config = dict(
    hidden_act='bilinear',
    balance_bias=False,
    norm_eps=1e-05,
    attn_scale=0.125,
)
Below are experts of layer 9 (counted from 0) of a mixture-of-experts language model. Rows are named gate (a neuron's input weights, with its number), up (a neuron's input weights, with its number) and show model dimensions 0-127. Each number is 50 + 15 x the weight over its row's rms, rounded and kept within 0 to 99.
Before each expert's rows: a language model's description of what the expert responds to. This comes from a sample of Wikipedia text that the model never trained on.

# expert 63
Taxonomy name endings. Word endings in a, ta, ia, da within taxonomy infoboxes, as in Macronar-ia, Pancrus-ta-cea, Notodonti-da-e, plus digits in statistics.
gate0:57 62 62 68 61 35 63 30 40 71 66 88 35 46 46 26 60 60 25 41 49 41 39 53 61 25 77 64 32 41 39 46 39 37 39 46 40 27 41 40 60 38 52 58 31 32 44 39 67 54 47 37 32 39 49 87 57 73 47 34 41 57 45 27 38 45 44 56 19 59 43 37 68 52 37 57 51 46 56 72 76 62 60 34 72 77 44 27 52 75 23 61 57 31 78 41 42 72 33 90 35 46 47 26 55 34 50 67 46 44 76 38 48 77 39 48 43 53 49 66 53 35 62 48 61 58 53 51
up0:60 62 56 55 24 26 71 60 59 54 18 65 47 43 57 51 60 50 47 36 47 26 46 30 15 60 37 79 68 71 42 49 38 44 48 51 63 64 29 63 50 18 32 53 43 27 59 41 80 69 45 30 47 28 61 64 60 48 63 25 22 42 56 57 22 49 56 61 42 35 35 57 50 63 38 81 41 46 71 62 53 56 72 42 49 50 56 39 48 64 25 37 39 79 37 45 61 61 57 30 52 45 61 26 46 49 58 90 67 46 76 53 31 54 32 46 30 56 55 47 69 55 52 20 53 54 62 58

# expert 33
S and suffix endings. Word-final pieces, mostly s, plus es, ers, ing, ling, after name or word starts, as in Gun-s-moke, Je-s-sica, Bu-s-iness, Whaling.
gate0:47 34 26 68 27 30 60 67 68 33 56 48 23 16 17 52 39 53 78 20 42 38 59 63 15 55 32 46 43 45 61 61 71 42 45 34 41 49 43 49 45 51 70 63 35 60 49 59 58 55 42 60 72 46 25 42 59 60 46 59 24 21 38 36 74 66 44 61 40 32 39 26 46 68 66 50 50 74 09 59 53 50 76 62 30 80 46 62 42 43 40 48 43 53 63 65 30 54 40 42 65 30 34 55 46 64 45 43 47 36 52 41 77 58 48 66 43 52 59 49 42 50 28 82 52 63 58 48
up0:67 47 29 60 42 37 73 53 68 24 60 53 30 26 10 53 52 67 68 27 41 49 74 58 53 40 30 47 12 52 69 68 81 55 36 24 41 48 24 46 46 53 55 45 26 60 50 30 47 49 44 64 69 48 45 38 40 56 36 51 22 26 49 46 30 43 45 68 46 21 69 33 60 48 64 72 55 74 22 52 46 70 63 50 29 68 70 73 62 34 59 57 51 39 56 86 34 48 49 20 44 38 46 59 56 61 44 53 49 36 31 52 75 46 48 67 33 53 51 63 51 55 34 55 51 55 60 45

# expert 29
Verb and noun stems. Word stems before a suffix, mainly sign, form, work, design (signing, formed, additional), plus he/He starting sentences in biographies.
gate3:21 54 66 46 39 41 68 36 55 63 46 36 46 69 43 43 65 79 58 37 57 42 50 66 40 74 65 55 64 40 45 71 48 39 69 40 04 59 58 55 48 62 61 76 33 34 40 64 44 51 33 70 59 45 36 67 51 46 41 37 80 61 62 66 65 59 52 68 53 47 46 81 51 86 27 82 39 44 29 52 41 70 43 51 55 47 44 66 63 53 41 36 46 46 42 36 86 44 36 70 53 48 47 32 45 06 44 39 75 64 61 69 66 52 46 51 41 31 55 69 66 35 49 74 35 68 54 57
up3:66 78 28 76 58 37 42 64 65 47 31 69 38 35 26 19 67 57 52 50 44 30 24 43 44 53 67 57 36 56 69 58 47 64 54 40 52 54 75 18 64 59 49 61 50 54 77 41 45 47 41 43 58 54 41 48 28 82 49 35 24 48 48 43 53 43 63 67 45 48 38 76 64 35 58 29 39 55 62 43 41 55 58 54 56 51 62 55 60 05 46 82 39 61 39 43 54 58 39 68 64 30 59 11 33 58 46 09 55 36 41 33 41 48 55 27 37 47 46 49 25 39 52 56 78 42 58 43

# expert 59
Verb stem pieces. Second pieces of common verbs and nouns after a prefix, e.g. comp-ete, comp-anies, le-aving, ca-use, plus do, allow.
gate0:87 49 51 69 09 35 49 52 42 58 65 63 31 47 69 51 10 68 54 36 31 54 47 61 60 33 64 58 67 41 44 59 46 45 39 77 43 39 47 59 78 27 51 25 46 39 50 65 49 22 68 56 59 31 41 50 43 76 65 45 54 53 73 51 32 40 26 64 56 48 56 41 46 40 29 70 34 58 54 23 64 39 68 42 65 32 35 47 47 47 88 27 46 50 46 50 55 20 50 60 30 80 19 56 54 58 51 34 52 36 53 44 33 37 67 55 42 35 57 40 47 36 45 75 48 50 30 37
up0:58 43 57 54 34 43 71 71 52 34 58 91 73 65 53 54 54 39 58 39 54 00 49 29 75 49 55 35 64 60 67 64 65 61 49 77 51 65 65 42 65 41 28 45 53 51 38 57 65 26 57 36 58 49 63 30 54 51 78 83 74 47 41 61 45 57 50 68 67 44 37 42 41 46 39 45 51 54 47 34 50 43 63 27 54 38 27 66 54 46 67 42 56 49 61 44 63 54 43 37 55 74 57 80 30 54 49 38 55 44 47 32 43 45 59 30 79 34 34 40 56 41 39 79 48 81 07 52

# expert 21
Biochemistry word pieces. Word-initial and middle pieces of scientific and medical terms, such as tyro-s-ine, phosphoin-os-itide, co-re-ce-ptors, di-oxide, and prefixes like bi, per, pro.
gate0:26 66 54 33 72 66 45 29 59 48 51 48 64 43 55 51 30 38 46 81 52 69 49 56 61 66 42 51 45 33 40 42 38 52 19 55 53 75 43 33 37 54 66 34 56 44 35 61 30 23 43 49 72 15 39 60 35 64 50 40 45 42 46 49 56 48 78 67 58 44 31 41 87 47 14 52 62 47 60 61 63 66 70 69 48 58 47 55 47 62 38 35 44 62 31 60 69 26 72 37 48 48 48 81 59 54 99 22 40 56 57 44 66 25 47 45 54 79 54 60 52 46 65 29 53 49 45 71
up0:50 37 72 58 81 56 40 31 74 89 62 58 48 62 40 66 54 23 57 65 58 44 63 60 45 34 53 55 08 37 26 56 34 45 40 37 41 47 48 45 40 70 58 49 23 33 65 74 46 47 47 56 49 43 52 36 39 76 38 83 46 49 40 63 50 47 54 44 27 44 32 38 76 51 30 52 56 47 56 59 71 46 56 36 28 31 62 68 39 52 45 42 42 80 26 48 39 42 27 64 29 43 50 59 50 18 60 42 60 51 50 26 41 49 30 79 41 64 58 53 39 45 02 56 46 33 49 50

# expert 2
Heading starts and Italian. Starts of headings, titles and table cells in entertainment text, like ===, The, It; strongest on It in Italian, Italia, Italy.
gate0:57 48 44 39 38 55 26 57 57 59 67 23 78 59 44 40 57 34 63 35 41 67 60 69 58 66 37 37 61 40 49 60 49 47 52 64 44 25 56 67 43 58 40 39 16 53 45 56 42 41 76 75 61 65 42 52 50 84 60 43 75 61 66 41 45 42 42 14 49 53 70 34 59 49 41 44 52 53 66 47 79 50 81 58 59 48 21 50 27 43 25 22 42 51 66 59 31 64 92 84 52 53 49 57 71 49 37 57 78 60 48 70 54 24 57 56 54 51 60 50 68 22 55 57 39 54 67 68
up0:61 65 26 72 53 61 32 21 33 74 45 46 59 38 34 24 12 40 42 47 58 53 31 56 58 63 76 58 61 48 65 28 56 45 47 41 35 57 49 14 52 39 50 68 61 52 60 67 48 58 33 63 34 68 55 58 54 57 49 54 39 58 35 49 62 52 34 60 50 42 77 43 34 53 36 56 47 23 58 54 42 53 43 44 58 64 67 43 54 35 56 59 74 38 27 69 31 31 33 41 30 59 53 20 43 53 53 34 30 79 41 28 69 87 54 45 62 51 99 50 43 53 52 52 46 67 58 63

# expert 28
Ordinals and time words. Ordinal suffixes and order or time words, such as 1st Baronet, 16th Street, first, second, last, long, only.
gate3:70 52 53 70 44 46 33 44 76 41 63 65 48 67 51 66 52 58 48 93 53 61 82 54 25 70 30 39 25 67 45 46 70 31 44 37 54 64 56 57 53 22 23 49 72 64 41 47 66 59 48 50 19 56 13 31 45 45 64 35 29 57 45 22 63 30 47 20 48 91 53 56 69 42 49 70 74 35 42 60 56 59 46 53 52 81 44 56 53 42 50 64 46 39 43 54 77 43 55 64 45 47 53 37 66 62 65 54 51 61 54 39 61 52 54 76 72 29 49 25 33 54 42 65 55 43 65 52
up3:41 50 64 64 51 43 53 22 64 45 32 51 68 51 42 17 39 31 48 55 53 68 38 22 62 35 39 57 57 54 46 49 38 49 57 55 28 43 55 27 52 68 53 58 90 39 52 74 23 52 40 28 77 30 60 58 35 38 47 10 55 39 49 47 50 54 38 47 33 68 57 83 35 35 86 48 34 93 78 72 67 62 61 63 53 49 43 53 60 31 54 48 52 45 62 70 43 60 66 44 64 51 60 70 54 61 47 36 34 75 34 42 52 58 43 30 30 53 45 38 47 52 54 37 50 56 52 87

# expert 43
Headings, lists, quantifiers. Heading markers ==, ===, list dashes and bullets, sentence-final periods, of in Species of beetle, and quantifiers both, various, many.
gate3:30 50 34 70 44 67 49 47 39 40 58 60 38 50 48 28 24 38 44 54 45 70 48 73 64 42 52 56 56 53 46 63 49 75 34 63 45 56 52 41 64 67 68 56 23 69 51 48 59 42 33 74 57 70 41 72 50 39 14 48 71 48 51 39 61 39 40 62 27 39 64 08 69 32 55 66 27 53 62 54 22 45 56 35 57 42 62 31 41 40 60 40 46 60 78 72 40 44 51 66 65 44 43 88 40 40 42 23 68 11 29 44 52 59 15 58 49 50 44 80 62 33 47 49 33 53 46 62
up3:13 64 37 66 34 45 61 55 54 39 67 42 41 58 47 68 52 30 30 52 44 30 45 69 44 83 49 63 40 52 53 51 47 57 24 32 49 59 25 65 55 55 41 55 32 49 61 43 53 40 35 57 60 46 45 58 49 66 48 43 60 33 45 41 48 37 72 44 41 29 45 15 12 62 29 58 37 47 97 50 40 37 43 25 62 22 53 70 33 19 51 29 42 72 57 85 67 57 43 78 68 49 69 55 31 51 37 31 56 25 49 50 52 47 40 36 35 36 44 64 76 39 48 63 45 57 46 54

# expert 3
Vowel-final syllable pieces. Mid-word pieces ending in i or o, often in foreign names and words, such as Świd-ni-ca, tech-ni-ques, imme-di-ate, Bi-k'at.
gate0:45 11 48 65 75 43 55 33 55 67 62 62 32 56 25 52 32 48 30 56 42 51 44 41 55 24 68 48 60 55 46 42 60 54 50 57 66 48 60 71 65 47 51 48 87 22 36 32 64 68 45 56 62 38 54 40 55 48 52 62 25 49 66 44 45 48 48 41 46 65 15 45 31 43 42 63 75 55 32 49 48 99 66 58 48 45 42 84 37 74 62 58 46 33 61 30 39 62 69 43 56 41 51 46 44 46 26 60 22 25 62 48 68 53 77 66 26 48 35 38 43 39 64 42 50 42 62 32
up0:51 75 28 61 44 42 65 30 60 68 51 54 24 91 47 55 41 49 47 61 63 54 45 47 39 49 57 43 53 53 39 68 63 44 54 47 44 44 63 45 59 55 56 99 59 51 53 49 66 52 53 36 45 52 79 48 29 16 41 49 52 73 72 57 44 47 59 73 60 37 41 58 50 49 69 63 51 31 20 23 32 32 48 53 25 61 24 49 76 39 44 68 48 47 66 91 43 41 42 43 58 57 33 38 46 49 48 62 51 38 43 55 45 80 65 40 36 55 47 36 52 38 54 50 26 74 21 24

# expert 7
Noun endings, abstract nouns. Final pieces and heads of abstract or common nouns before of or a period, like history, role, version, stat-us, ingredi-ent.
gate6:40 33 40 39 44 81 76 26 25 54 43 44 58 63 58 54 60 78 72 52 49 65 84 77 40 30 32 54 37 25 67 43 53 63 43 62 45 71 35 52 40 60 86 07 42 31 75 52 59 72 42 51 33 52 57 50 51 71 45 36 47 52 40 37 46 68 50 35 41 59 51 34 59 64 29 72 60 44 51 49 22 50 36 13 39 44 61 55 58 49 39 49 28 29 53 65 57 44 65 84 43 53 50 35 50 55 46 63 52 47 54 59 38 46 44 40 63 54 58 59 46 24 73 86 45 62 40 28
up6:58 46 47 21 65 26 49 50 62 57 64 23 40 41 77 51 41 41 26 57 38 53 61 50 54 34 35 24 53 32 50 37 64 83 61 44 41 66 46 42 50 35 33 44 67 59 55 59 58 33 50 58 60 69 74 54 64 33 45 31 15 47 55 82 38 37 65 53 80 75 35 42 58 34 50 42 58 61 79 30 68 35 69 50 51 99 56 51 88 58 34 68 61 53 53 37 66 64 45 23 63 56 49 62 60 70 33 30 43 46 42 46 58 39 43 38 63 67 51 45 58 42 38 64 37 53 59 47

# expert 40
Clause-ending commas. Commas ending a clause before and, which or leaving, plus final e or ne pieces as in spare, renewed, nominees.
gate17:81 26 41 78 56 41 35 48 57 42 60 60 66 58 53 32 38 59 38 45 52 30 64 50 26 46 56 54 35 53 69 78 32 35 88 41 48 53 42 29 56 45 54 48 76 50 70 37 63 77 46 38 55 73 55 55 71 29 63 44 19 55 40 58 33 36 24 63 42 52 32 54 51 71 40 45 71 45 60 46 56 63 63 60 50 52 18 66 51 40 29 37 84 51 31 35 61 57 59 53 46 57 67 45 59 47 63 70 22 45 67 58 43 60 61 28 38 46 38 55 81 64 44 46 42 47 88 80
up17:41 65 30 54 58 78 24 55 50 41 38 55 55 49 28 53 91 57 46 63 71 48 35 52 50 68 55 62 52 65 62 45 45 48 50 53 71 61 48 47 44 53 56 59 80 59 60 38 46 50 30 36 42 73 83 49 83 64 58 32 52 59 39 37 44 65 59 63 50 56 68 56 40 69 29 64 48 56 52 64 75 49 60 73 40 24 65 86 53 57 44 65 84 43 26 10 65 74 54 50 64 65 68 54 39 44 39 53 52 17 62 50 75 61 63 46 43 59 60 55 57 42 69 55 17 31 46 65

# expert 25
Blank space before words. Lone space tokens and short word-initial pieces after articles or possessives, as in his wife, tr-ea-ty, a sequence.
gate3:43 47 40 70 76 62 39 62 81 08 48 56 60 18 73 38 52 66 68 54 55 33 57 46 68 51 62 41 61 55 57 68 43 36 54 28 28 62 46 67 34 60 55 45 47 47 50 55 72 69 53 23 61 29 36 55 50 83 41 51 45 35 57 52 76 47 59 54 45 56 48 65 49 72 33 45 45 42 28 45 59 99 85 38 24 31 38 30 41 51 32 49 53 34 47 52 48 50 57 42 38 38 55 56 69 53 48 58 45 50 45 82 35 54 63 47 81 57 20 46 66 64 42 49 42 40 77 34
up3:60 61 40 40 35 54 60 46 33 60 47 52 48 67 47 38 53 56 62 48 50 52 54 50 64 57 57 29 65 30 58 49 36 69 56 45 43 15 40 41 57 53 48 48 22 53 39 55 48 44 36 83 65 69 61 42 36 26 27 56 29 49 72 37 14 76 61 88 65 30 59 35 40 68 52 23 65 53 48 58 34 26 58 73 75 31 55 49 47 31 52 51 54 54 47 29 52 40 62 52 47 57 52 65 49 42 72 58 98 44 63 75 75 26 64 59 56 56 67 34 74 58 35 19 48 54 26 44

# expert 17
Past-tense suffixes. Verb endings like ed, ated, ized after a stem (recognised, removed, resided), plus built, used, held and mid-word ch/k (synchronize, bankruptcy).
gate3:52 59 74 67 42 45 42 22 47 57 41 57 46 57 61 27 47 55 58 47 39 26 40 36 72 49 80 67 59 88 62 33 74 55 67 51 61 51 44 45 32 51 54 37 51 39 43 61 55 32 21 32 53 37 62 45 44 55 56 66 46 57 44 55 31 36 68 48 29 68 58 27 43 21 18 43 18 71 81 31 63 47 26 58 47 50 61 43 68 19 55 27 55 27 62 69 41 54 45 50 53 43 62 35 43 36 37 49 19 48 53 39 40 53 45 41 16 68 59 59 82 47 51 73 53 58 50 75
up3:43 67 42 43 43 44 55 68 46 53 78 46 55 48 61 61 94 50 46 72 59 35 49 51 57 49 71 47 45 34 64 63 54 11 55 31 47 52 37 57 60 42 25 84 77 42 60 46 37 37 48 25 39 37 76 47 73 28 48 42 57 38 59 75 60 48 55 54 48 64 53 51 26 21 58 28 78 62 36 56 47 37 75 35 74 70 51 32 70 36 73 62 41 45 60 43 77 59 50 24 51 61 52 56 65 71 69 55 41 38 44 58 24 69 39 67 45 67 59 43 54 28 64 71 59 57 38 68

# expert 38
Separators before personal names. Colons, pipes, commas and periods right before a personal name, as in Produced by:, Dr., Genus:, plus common first names like John, James.
gate1:54 52 63 52 54 50 28 56 42 60 57 56 62 45 27 61 76 52 52 75 50 51 36 49 09 57 25 55 70 66 43 41 43 42 53 53 35 74 67 62 53 43 20 33 45 59 42 58 24 62 40 96 56 57 56 43 47 54 48 34 61 50 30 62 66 61 54 58 30 12 54 53 54 37 70 54 46 53 66 63 45 55 76 60 48 39 64 39 39 62 99 43 39 51 38 30 25 47 35 33 37 91 61 72 30 79 53 46 53 39 59 53 45 61 61 48 47 56 50 34 31 64 47 38 43 40 30 51
up1:61 62 56 34 52 43 43 67 59 71 38 25 46 47 47 27 45 62 24 54 39 53 18 49 53 53 22 37 46 47 64 64 63 88 44 68 52 76 46 60 50 58 44 49 75 54 30 77 40 41 33 33 49 70 34 56 45 42 61 63 60 41 58 48 67 73 71 61 42 57 64 41 56 57 76 55 57 76 44 36 57 48 51 39 69 70 58 35 55 39 44 54 54 64 71 12 24 74 33 44 70 42 52 62 53 42 51 47 59 48 36 48 46 48 33 65 61 36 21 31 54 66 60 51 36 49 03 16

# expert 16
Biography main verbs. Main verbs and past-tense endings right after he, she or who in life stories, such as was, had, became, served, remained.
gate1:69 59 39 66 48 56 53 59 37 26 65 30 47 64 57 20 49 63 45 86 61 52 42 53 46 46 44 62 43 23 44 47 80 57 67 70 58 66 49 45 35 72 50 21 62 68 51 28 55 47 57 69 41 55 93 32 53 64 52 32 48 46 75 17 47 44 51 60 63 60 43 48 56 27 40 38 43 70 70 63 59 52 73 42 41 45 46 16 07 42 59 51 49 50 41 44 54 64 51 34 57 54 69 40 42 67 46 51 29 53 14 51 66 43 17 41 21 59 53 56 55 33 59 34 39 46 32 59
up1:57 44 67 51 67 49 57 56 35 66 33 43 78 41 51 47 41 53 45 31 44 38 54 19 40 72 21 54 42 57 59 56 71 47 49 50 36 47 47 45 46 38 67 68 48 50 58 69 47 80 55 69 38 33 31 54 59 44 81 63 12 66 44 43 56 61 38 23 32 57 30 34 41 74 42 58 43 75 34 62 53 51 44 68 70 33 57 55 38 43 79 45 36 21 74 24 28 37 52 71 21 41 51 64 82 55 48 54 58 21 42 44 37 52 53 61 93 42 51 59 36 37 50 37 56 57 42 33

# expert 20
Field colons and headings. Colons after infobox field names, like Conservation status: or Source:, plus sentence-final periods, line breaks and closing == of section headings.
gate1:53 30 68 29 46 64 65 43 48 40 60 37 36 48 42 51 37 62 59 66 53 67 79 42 25 48 11 64 31 60 37 54 66 48 21 66 38 56 50 51 52 55 24 78 50 57 56 55 42 61 59 43 30 55 60 78 58 63 76 35 58 66 55 27 38 33 63 44 48 42 55 47 47 24 52 76 11 41 58 38 55 40 53 46 36 70 56 43 28 65 31 52 25 56 57 63 51 50 70 22 38 74 53 67 61 53 32 68 37 48 40 71 50 34 34 51 75 31 29 69 70 69 57 72 30 55 35 62
up1:42 78 45 95 48 55 24 51 48 54 39 37 68 53 44 58 57 39 75 40 59 65 46 55 74 54 47 34 61 71 69 41 18 56 62 55 33 44 26 55 42 44 72 63 53 75 35 47 38 76 42 49 49 41 23 77 49 70 60 45 50 40 21 25 41 35 19 25 75 48 37 38 45 63 88 23 47 41 37 39 49 40 33 52 47 66 43 41 47 63 36 45 40 38 26 62 44 52 41 48 66 57 62 19 64 36 51 52 45 49 42 57 58 47 50 28 48 56 23 61 57 48 40 18 42 46 77 44

# expert 44
Word-initial f and letters. A lone first letter of a lowercase word, mostly f after his, her, best, as in f-riend, f-ate, f-lag; also b, c, th.
gate0:66 42 27 66 59 39 43 26 33 68 42 71 37 48 38 48 52 70 62 34 46 66 51 50 52 49 45 66 45 42 56 94 64 79 59 69 72 49 34 32 42 43 62 50 55 35 64 59 38 73 48 79 63 46 72 54 43 55 23 61 51 52 45 31 52 52 41 34 51 48 64 39 52 32 51 66 70 57 60 62 40 46 35 47 44 24 60 75 64 43 31 34 57 53 68 37 37 61 31 64 46 59 49 51 70 53 66 62 35 60 68 58 29 55 57 70 67 59 15 68 36 82 13 21 62 45 19 56
up0:34 53 27 29 29 60 34 57 66 49 64 61 77 45 63 75 25 30 46 52 57 52 39 28 53 63 50 55 63 45 17 29 64 11 23 69 52 52 38 90 91 48 49 49 44 34 59 72 51 36 62 54 44 67 56 45 48 53 61 69 49 68 28 68 42 37 41 71 60 35 32 55 48 54 38 62 36 37 46 53 39 35 69 76 78 27 47 56 49 55 57 62 42 53 29 34 50 57 48 48 62 80 57 73 64 42 72 40 43 47 62 62 48 46 41 69 65 40 62 55 41 42 77 44 54 48 22 43